From a checkpoint of a small mixture-of-experts model trained on Wikipedia.
Training: a variant of Adam for the experts, 500M tokens.
Below are experts of layer 2 (counted from 0) of a mixture-of-experts language model. Rows are named router (the router's row for the expert), gate (a neuron's input weights, with its number), up (a neuron's input weights, with its number) and show model dimensions 0-191. Each number is 128 + 24 x the weight over its row's rms, rounded and kept within 0 to 255. Numbers have three digits each.
After each expert's rows: "comes after" lists some tokens at least twice as common just before its tokens as in all text. This comes from a sample of Wikipedia text that the model never trained on. Tokens count by the router's weight.

# expert 62
router:134096188143172146153104172101078111114132113152132130143108087171129089118139140128176089105161102138119086161151086119124125108100152106095155105141217126126139132160121136106165124129110090155135134155150130141153154112115146101126168104139131124141106136113126169112166134118082142071116135124126134161112128126124135116105139114126123107125152121091091146087142106121136115110128095168101109116120115112127118163127112157158110112113109097135127128136120098168128110119104101132109169131121129139127123141134161129103117152167153121130123143152113126180061097111175128150
gate0:127097140122160096118156141129113142095172097180132104158106142077116141129103137124087151149114150105124105121139104119123130134132120143150124123123099121112159121106132104136138116141104094120146133112149090168117173138150126162125113173151129127176128116148117165129103121123134116134108075127147125119112113086088158166145145098124136126113088099171123131149085131104122138115121155192163131133114156112106141150163126187131097119135118131093095143102094115127130147131104138135158133141105123135136133127116103153150134121108096159131058163095088080097171146115126119203
up0:117115127155160134121103118122110118173118113132175109102117163189118092168174134134110097125161108138134153112121175115127132105129158075100140148134154150101135127095113129108146146119149163138111105125097127129118115141131128112132102090092110125126155153117131142131147146117153144158123185099137095108113114116120120128132109151146125148128112100165123105134098149127145167168103114117099103099141110155146192106136127150109141111106094181125156089124170131165107095134107145110172165110109124208154124136101095108130118136105105093168137161136136146179145096118111133116
comes after: " ", "\n", "0 ", "1 ", ") ", "2 "

# expert 39
router:122180177143117127133101153104083113139134099165117165131150104136101130135140119091135122103127096165111119123153105089065134151132146070122141102143146140123153101136118114132137109115112092135132102148146099120180184172100143124097160069151156170124083167111119166087182101124100116114149107129149102156147121104179127116102151131131105121135126133132153169157175131118123142128146114168107103121104129092118161155109118150179116094067104125123146134128123134118135117101120104136098108129113103121138153154126127129144105119125152121144115140123125133156097104140144106158
gate0:139183171173127121156159105117137166136118122141124105128086158111110142146139110109087101132127141098117159133135083087081151136137136120131093123099154122135115131172145120111130125074122145118127145154162124133157119154119147137086124099128102132093118118162117181132138108094118074144139108142127088120158108100145107128140173140112128174117128137113109159145171086120137143099126151171123122102140082050112128133115157146148123080082120170108116117143125172124094109147137130151099093143125132106123143154122126153125087107114157118089138143116095108143136167114129142145
up0:110146147125149119110128102087178106139065150160128118140142135148168116111155122119141119095096098112130140186100144109140089111129123110133141107132151164095153128128140100140133131125116119144126111087102137139113127088138133129163132121165141127118135120130093153175128121166121143110106149138082162172100141121157117111157098156143112126069114110108116116083166131064142161175102189104117106130145085154110129125121133120176112150113140127137155120109131102131185153153116119140140167124122129176177108126128125113095158140129144103121147154092119143094127139134083158119
comes after: "|", ")", "\n", "==", "2", "==="

# expert 55
router:130115161180156132135133131115105123094116105156114189095137087169116139159150119135150087129171115171112094147162128151059114120124138084078144100120171154108111112154128148107125117117109088141158139167125119150143128163119149136096137090146150164133078174107144115136163077149124135113088103121095133142128125153130113129144139150178106120128139117130108119116142127109110137155124120141110173141130135142088151146091123164111117113120144113095131086129113160111131092103088125130107095127112105150131174128130133108131134117141143158129119139130125154179080082090131113137
gate0:134137148115094113147164161111124109115155108091150117130100126079138104095094103143126137179158129185111140104126110081181122132131148107137142097172128077120121124117160129133087136087109131149139126112095124136127179154110164131134140140112081111130142093120129167121134110105097153094138132130154187113108148124117136097143142101154160094098085141151153143113150125100136142095108154121139117133119121135150160129107098143163154109103144147096198121121145093152100090140121110162119105125121096135124094144126134106118133095112075112125125136108146103116179126133087119162
up0:106125124133133112120105122112137113143128116148108109130149118139110136123098193137151142109154110126152129147121139138106170147122113118151123099092197151088161153119100129096169071170145118152135083124149080079156123138156125125121124106123168113146143142129138118143147148134151153164117100112172074109146117131089113132119096167112133132090153128162115124141118141124103102127128127111123189146137146116091162154134154145129112143136080106139106113135123104131133142120145109121080140129109175128179141162079117126104110098154114146108145131114100190136123189150100094140
comes after: "| ", ".", "–", "'", "201", "200"

# expert 37
router:107154138109109162115057166149129084109117092183154118105169153116148098167105111086145148110158129076120129106156135147108138110097139115132115142151145135140166129136075123157121097128112122140118124126136139135116136140135114157130166108146128129127138161102133171099142139150054170163086113139125108173114139089111130140173125096129122086142122111101116139132126134113134108123134124168122126123118102152133183109161074106148126099145117112147137142132131094109208133155122123109131146134086101158125092146114142140122147136165146116131080116121132139115148106153118154150
gate0:112123132117129144129157121152090093145130098134141122150151171121200116154126121112130144156170121116141122158169116106076113122138095139113096121098133129126107082116100144149112131113121106130125174127166111108161183153137115093152151121186137097113110134106155146123112143093109097159095124144129121108137126092088128137153133112122126174110129138108135118087132134127074126106126162183180151110125102067147116136155124179145153095144129121104133093122105117125097141115138117110171149082110141116102107136097121153125092136170153096107086117118137144137163120163119118128
up0:133145156107105148089112138161126118173119133162144129130171160137143107118127160095141144174119117138143139086172125114098160074141091131123124132152137137112110143160150137161115154110136126107115143107159101114126151146138111127130145140165118091110122136088161115126120156172141122160115107137162118100122105136099147151149132087096147140104101159140102166063097139165136089118126157181155120131164153118147135138171118160112161125146125131120129123140168127081150131116102080161156186112152144134086107128095122113094126152133096098121094094112131107115152107165132115093
comes after: "|", ".", ")", "\n", "==", "==="

# expert 56
router:104137144151138124180106134084089125091096117126136157122093093135172120134123091140142071095152121135103075136095076087128131149113117103097111115124185134135110125106168131132155188116111065152148125123148163122140118121155139118131146113100124144154130142132129133144121096130121126138126133133108128162106147154158105131098144117148112119150130150106129132125157117134076155143166116114125150115150155148102118120138130136123160113076142093107156067161110124154133124102090135130138141150122110135101141132180153097157138131158157130105161088149129165162072110088147136132
gate0:131130139098143115133145136120074160127101127076132128163152110118150123121144141124114132116184128133102079142100115132146135131132134086148157096081143089124095129086172105156066140147133131117142102112111162154135136168094141118127145091135147130140120136121090127139135138127101081146161112107140121123153094088123102121146152117176119098089111155124124173168155124125126134091127112107092207130138135125100160105134109123139146107102140140109121110071100142109102171111163134147164138148105117119089149141130151123132167110163149163104144114111109149128138099083140162137
up0:142083157144144131119145099110141131124117122164106102148142142172133131108160115162154080150112106118180112135107145129144143104115121159126171129142153102133120136092143111125127159105101120134116120126145128127123114130125167152115144094119127123148142120167054101105139119145153145148161092131131138120140137159091082097142082108157130136127122128111060079074072158140152115172153136135106134200131125148093104127132144140093114102158113112089136090160129137159102114150112150134132152141159123152147143123088085113136126148135115122139183100132156137139139089149134151141
comes after: " ", "\n", "0 ", ") ", "1 ", "2 "

# expert 5
router:115114154143128160145104149135153101148144132149110150136151146115139084171072113116121126067130158191143116132141127149070091115134122141146133121148145162118118130111091108161138070117089113118136150128126143092143170135110100102142143112122172137149137143140122167073130132130121103148098168125151094132096132103129091131138117114119102142110142122108125130120136116134140157151130118122139088081108131157107166129094133119161125097137121133117179134118093167180131161124101157171123136094106107151108118141125155107115135139142176092104155111153133153144104085118109109194
gate0:106140094123143143115153168132099083108164114148090145163134133127166113158104143100101119127121136162112106115179094133106139133111133099139080100112111128129130133163084128133121115160132132122099144150145152133105154119099096108096139140146163104129109106119147156172140113125121104103123128149102099143127117121124153131140169130143134136108114090154165124171151115091124100127143121145112144115093139147161149068119117148136120118146132130124130107159142104107147175103138142133131136105164143077155139153151223141112141122158125150148094143175121115137145128040116171145
up0:137080169167120131124133084121132112166110129156142128142120114119103142109105173102135122112162148081127140127096165126142126106113142086121166117166179114101121124134135165110109110143088116131138108136134149114146104155128137146101145119105099143099157135133076102119123116165137152125143181134130152120110142188132125164148088087171120153125113126159142137130095135109110108168120165104123088111148115157130103109105133111099149130080123154126120122170108152123120101134142090086144098161059092166104151156133144101152167136110132155118187131128100156139134119112131124147
comes after: "\n", "\n\n", ".", ". ", ", ", "=="

# expert 2
router:141120153189131166171137151075100120111166105133140104153109103129111106151113147141170106105117143131143108125156089155138117111110151116088101135160151111104139154160146129168145128132140151151124103109146140109097165147073128079137159128132126097145144139105116135135180118145078147119105155154126142176093153144127133153117128123132145135141094093095091137103110130105144092148156121106125121111145086092115130115102079119095165124141084123157154141115104155167074107153116140128091153116103131113121114134136143090097148160136134126139142090139159137144069149104154130135
gate0:184124128105130159145138141130124133136142168108157125161111138091143113108118084113098121134150097119111144119126131116133112160120122093145104122140130117119127114138105098149108095148131119121146114118147095158116128112166123150075120115120108121119096105101089086148131131122188117111093117121129092093086109117090132100150125121129134133121100125155157116172110158124158162108122094134149170164187132110147181135130134140086068112103140133117129151140174131130109123098172158090115114100125158099117129152127153180123156142152152086092151176099118105109183132148132167132
up0:153107093145129079135111129127131119118091108140139127124160122132153094115157135104110163143097125153155129149139158118145130132150164137149100101121125137110127127107136142123145138097130131129123156136132133090125132104118186114192103126143098115111160096076162175095136123114122151077132152136130155114144085141146122090128053116124177121121111169112121171107090085130132135137109165134123161123113145136137089135160100119101155138090087140113145153131149151204124128148145131110178115158085167101175144140116123121121142115133123178113146139144133155115108122100103112104
comes after: " ", "\n", "\n\n", "0 ", ") ", "1 "

# expert 23
router:142130147147169143174093134087115166108135143154101155124138118141116109098138101125146112070134080129091100122135092141107168105107146096119121111111154154142137147150114146129155114132126116154144155161137116142145138163086103085104178122115132131139094151133127152117171088158116136125118124114113128161105156094140131105165120122160159139142150113103098121115125146154086135169101126136094090121104101146087165158173080161164134114101117113155162107123092172144130112094122152139098132089068154137133145122162102112103160132164115125142115138110133155138105094123155134136
gate0:122155103117154142101134159128128118108132180101095123101150106110092115165134096164121118138166138139131122116154082134074128124118113149165118138122153098160166126125131134124141145114115114132168122123139133118149125096129092150152133100076169141115180099134132114159117115125102120142104160114111088080118163116095116079127158114153111147092132165121121140124127146111143123170083135154142129121151110146103174117116097131158121108158106144087157109140115114150120142075131105112113116134139126150087101112159175117168091156139157126145098077145088112109096100086131135176
up0:116081128116097147141076113132123112210098145171147121146098179170162112154122151144123111132135097150148133188122111133165167117153150106113119137120176127096092106117095123134131137134079138130084119149103144086125140163153163145109116148111085094130112152109089150122107156144164133120135113133182135163107086134156095141106127098133143153129101113156090108143138111126099155126141137153140113142117154160107111126109156161123133148114116118127126129130147141126100137144075123125125112113111132129144127134092075134090121092127124108118149142132137199112103154157129112126
comes after: "| ", "201", "; ", ",", "200", "("

# expert 60
router:132095159155163130116098160129103110125104124159129185084104097184135171098130093107117085128079151131136128125133104147117123144119121129107144096143154118178168112169114149188135150101120113135148100129134092161140158102102096134144108165090110128114140142156093130156135078165142080140163118143136166157081131147150124127124130107136131092136101157108117116147147146100114149108101126158134135136146134120114148150131144163093116109101141142131076149128129139093126080117092104150109079119085095147128117133144146122128148082093130148130123161119120119120102110156132150136
gate0:127110115086146138140120134128078129152111159128099161120094086122110111074107167136105133151117146102161123133133110160099146113127142149154110106110152128154138112156129144164095121154137132113147124097103097158132125147137130158200090126098117124113126120149069137149131122110144124124143084151104177104111110147101158101106099108104109164151119143133148133141128154106134105129146150107128161173168126132136098097117155121087105122140176129173095165123105126093121150110141139119124130117135090157177111142160155155123147103132116165120141166112114074093183132124158106092
up0:131125161154146086138136114116112107132083140093096111135136130142130157196132141146112094126151124170137116142144136150146139126153118113144145132152128127092103139080094123086116144116121139123151167109099118055094152141128116128118145113146151090119142077151163138092111119139119107110108166112127130122176121110127122149132146111188201118085138103122094099126147092124061127117172107132114131133148140130132142142146115146107099143120079115131146107144119142170113106142145104158140136109125152124117151129092139097083098117132110159108150130131142177153084122095141143168
comes after: "| ", ".", "–", ":", "201", "200"

# expert 31
router:106127140130118151154131141116140078114143160157117144127133177090131098174130058094134116110133118132084100099136142163130120129120115139175131073154126137144148119114093135190141129138111124169121130109128127143141134105103123142104154102108158166116121162093146161098153112147115126152083154100154144149075160076140105143121172088114142132141149141140130131118132135110141122135134126137120117102075103164110139130151089177140152060120135133132147126128103124173183124134127126151140139099106113144147108133125132097154144118110143117148117083113122159127095064114149130137
gate0:106152168108163113131132156105133122136144110127095140145072107113131134154099110093079122156132131155120125092115108139122149112126161120129057152108154115148135112089115113103088114127133135106136100148116098148146171112133086131093112103117128147110114121167133087174121166132175084170129093083113114113120116181149163095110145098139123124165152128125108145141096077115126130100145128114083160107099126128171144132112130180141127094136140134151085163154109125117107136134146117110149115119110092097104110160124130109154137119125137139053132146151141114138144132084127148127
up0:138109101094126124122113130120100123131141126124156127095166151121110101145146102165130112109152105170139143173164163115125120141110125159130151075120118127103098116120108131155135127094119127130108120128126110117096145142129180094130154109151138123145155118080134138089144129110133148092113132121175159156154111076155092126124125177146122126100100094175131119098117150124120131161154159147138071134155137131101163057187123121091117145134099142092168122088148161124158109143138182190124156133136164131153113121133124134144102142143103118151126092109104156114155091135108126140
comes after: "\n", "|", ".", ")", "==", "- "

# expert 29
router:122140099128155152148111132076100123094142140078136144116148158140116087158137103091140098105132120114075104155138123150097153124100158157150127116149106139132107131119148144139183138149115102186149186114120128146152124113111119107149162060128117118139148131084179152110124104147100143117097177106136080128106137117147074166106139102136130111108129135100149133094131142108093149142172141152151128107126130119123142114167083139131150124140134098115181123119118132137143154128093147169124167093106129134139073120127152131131140129144153116129100107107146175132087109105126130154
gate0:145119076105143122115113139151126122147109099126092134152144141086106136114152127123074117098113126115121165109183101141140158165132132130125138115136138136142124118129132160173130127151123129139109150113126127148164163117121115149127120130111179108127139132122076121137141075106091182164138142127142134140106191115092104142081124150156114161074063138136134122124130143114127123144122114108129145155162116172145137094166110150084132109138100143087121092133074113134150128138114121146116115090067100072101107120126116145137146102159115102159127141117129113111087084138118154168
up0:125126180130130129150135088109133126147138166144165127125099117139116146124079126160135135157111119139137138138124133132137143096116099146096156171131130125079118167108119111106101118106142130102119109122093098106057113175126162137137109118135114156124138108117141083104087164085148073085146130126113120127132082093150115153141103092125137113160124105145103118144136119140123134135151136131177121123171146102131156162095148145142132142117106151188161137115200102152126126150155115085173155139159183161131124129144122099119145139147117131109126123158113138151177156112142090113
comes after: "\n", " ", "0 ", "1 ", ") ", "2 "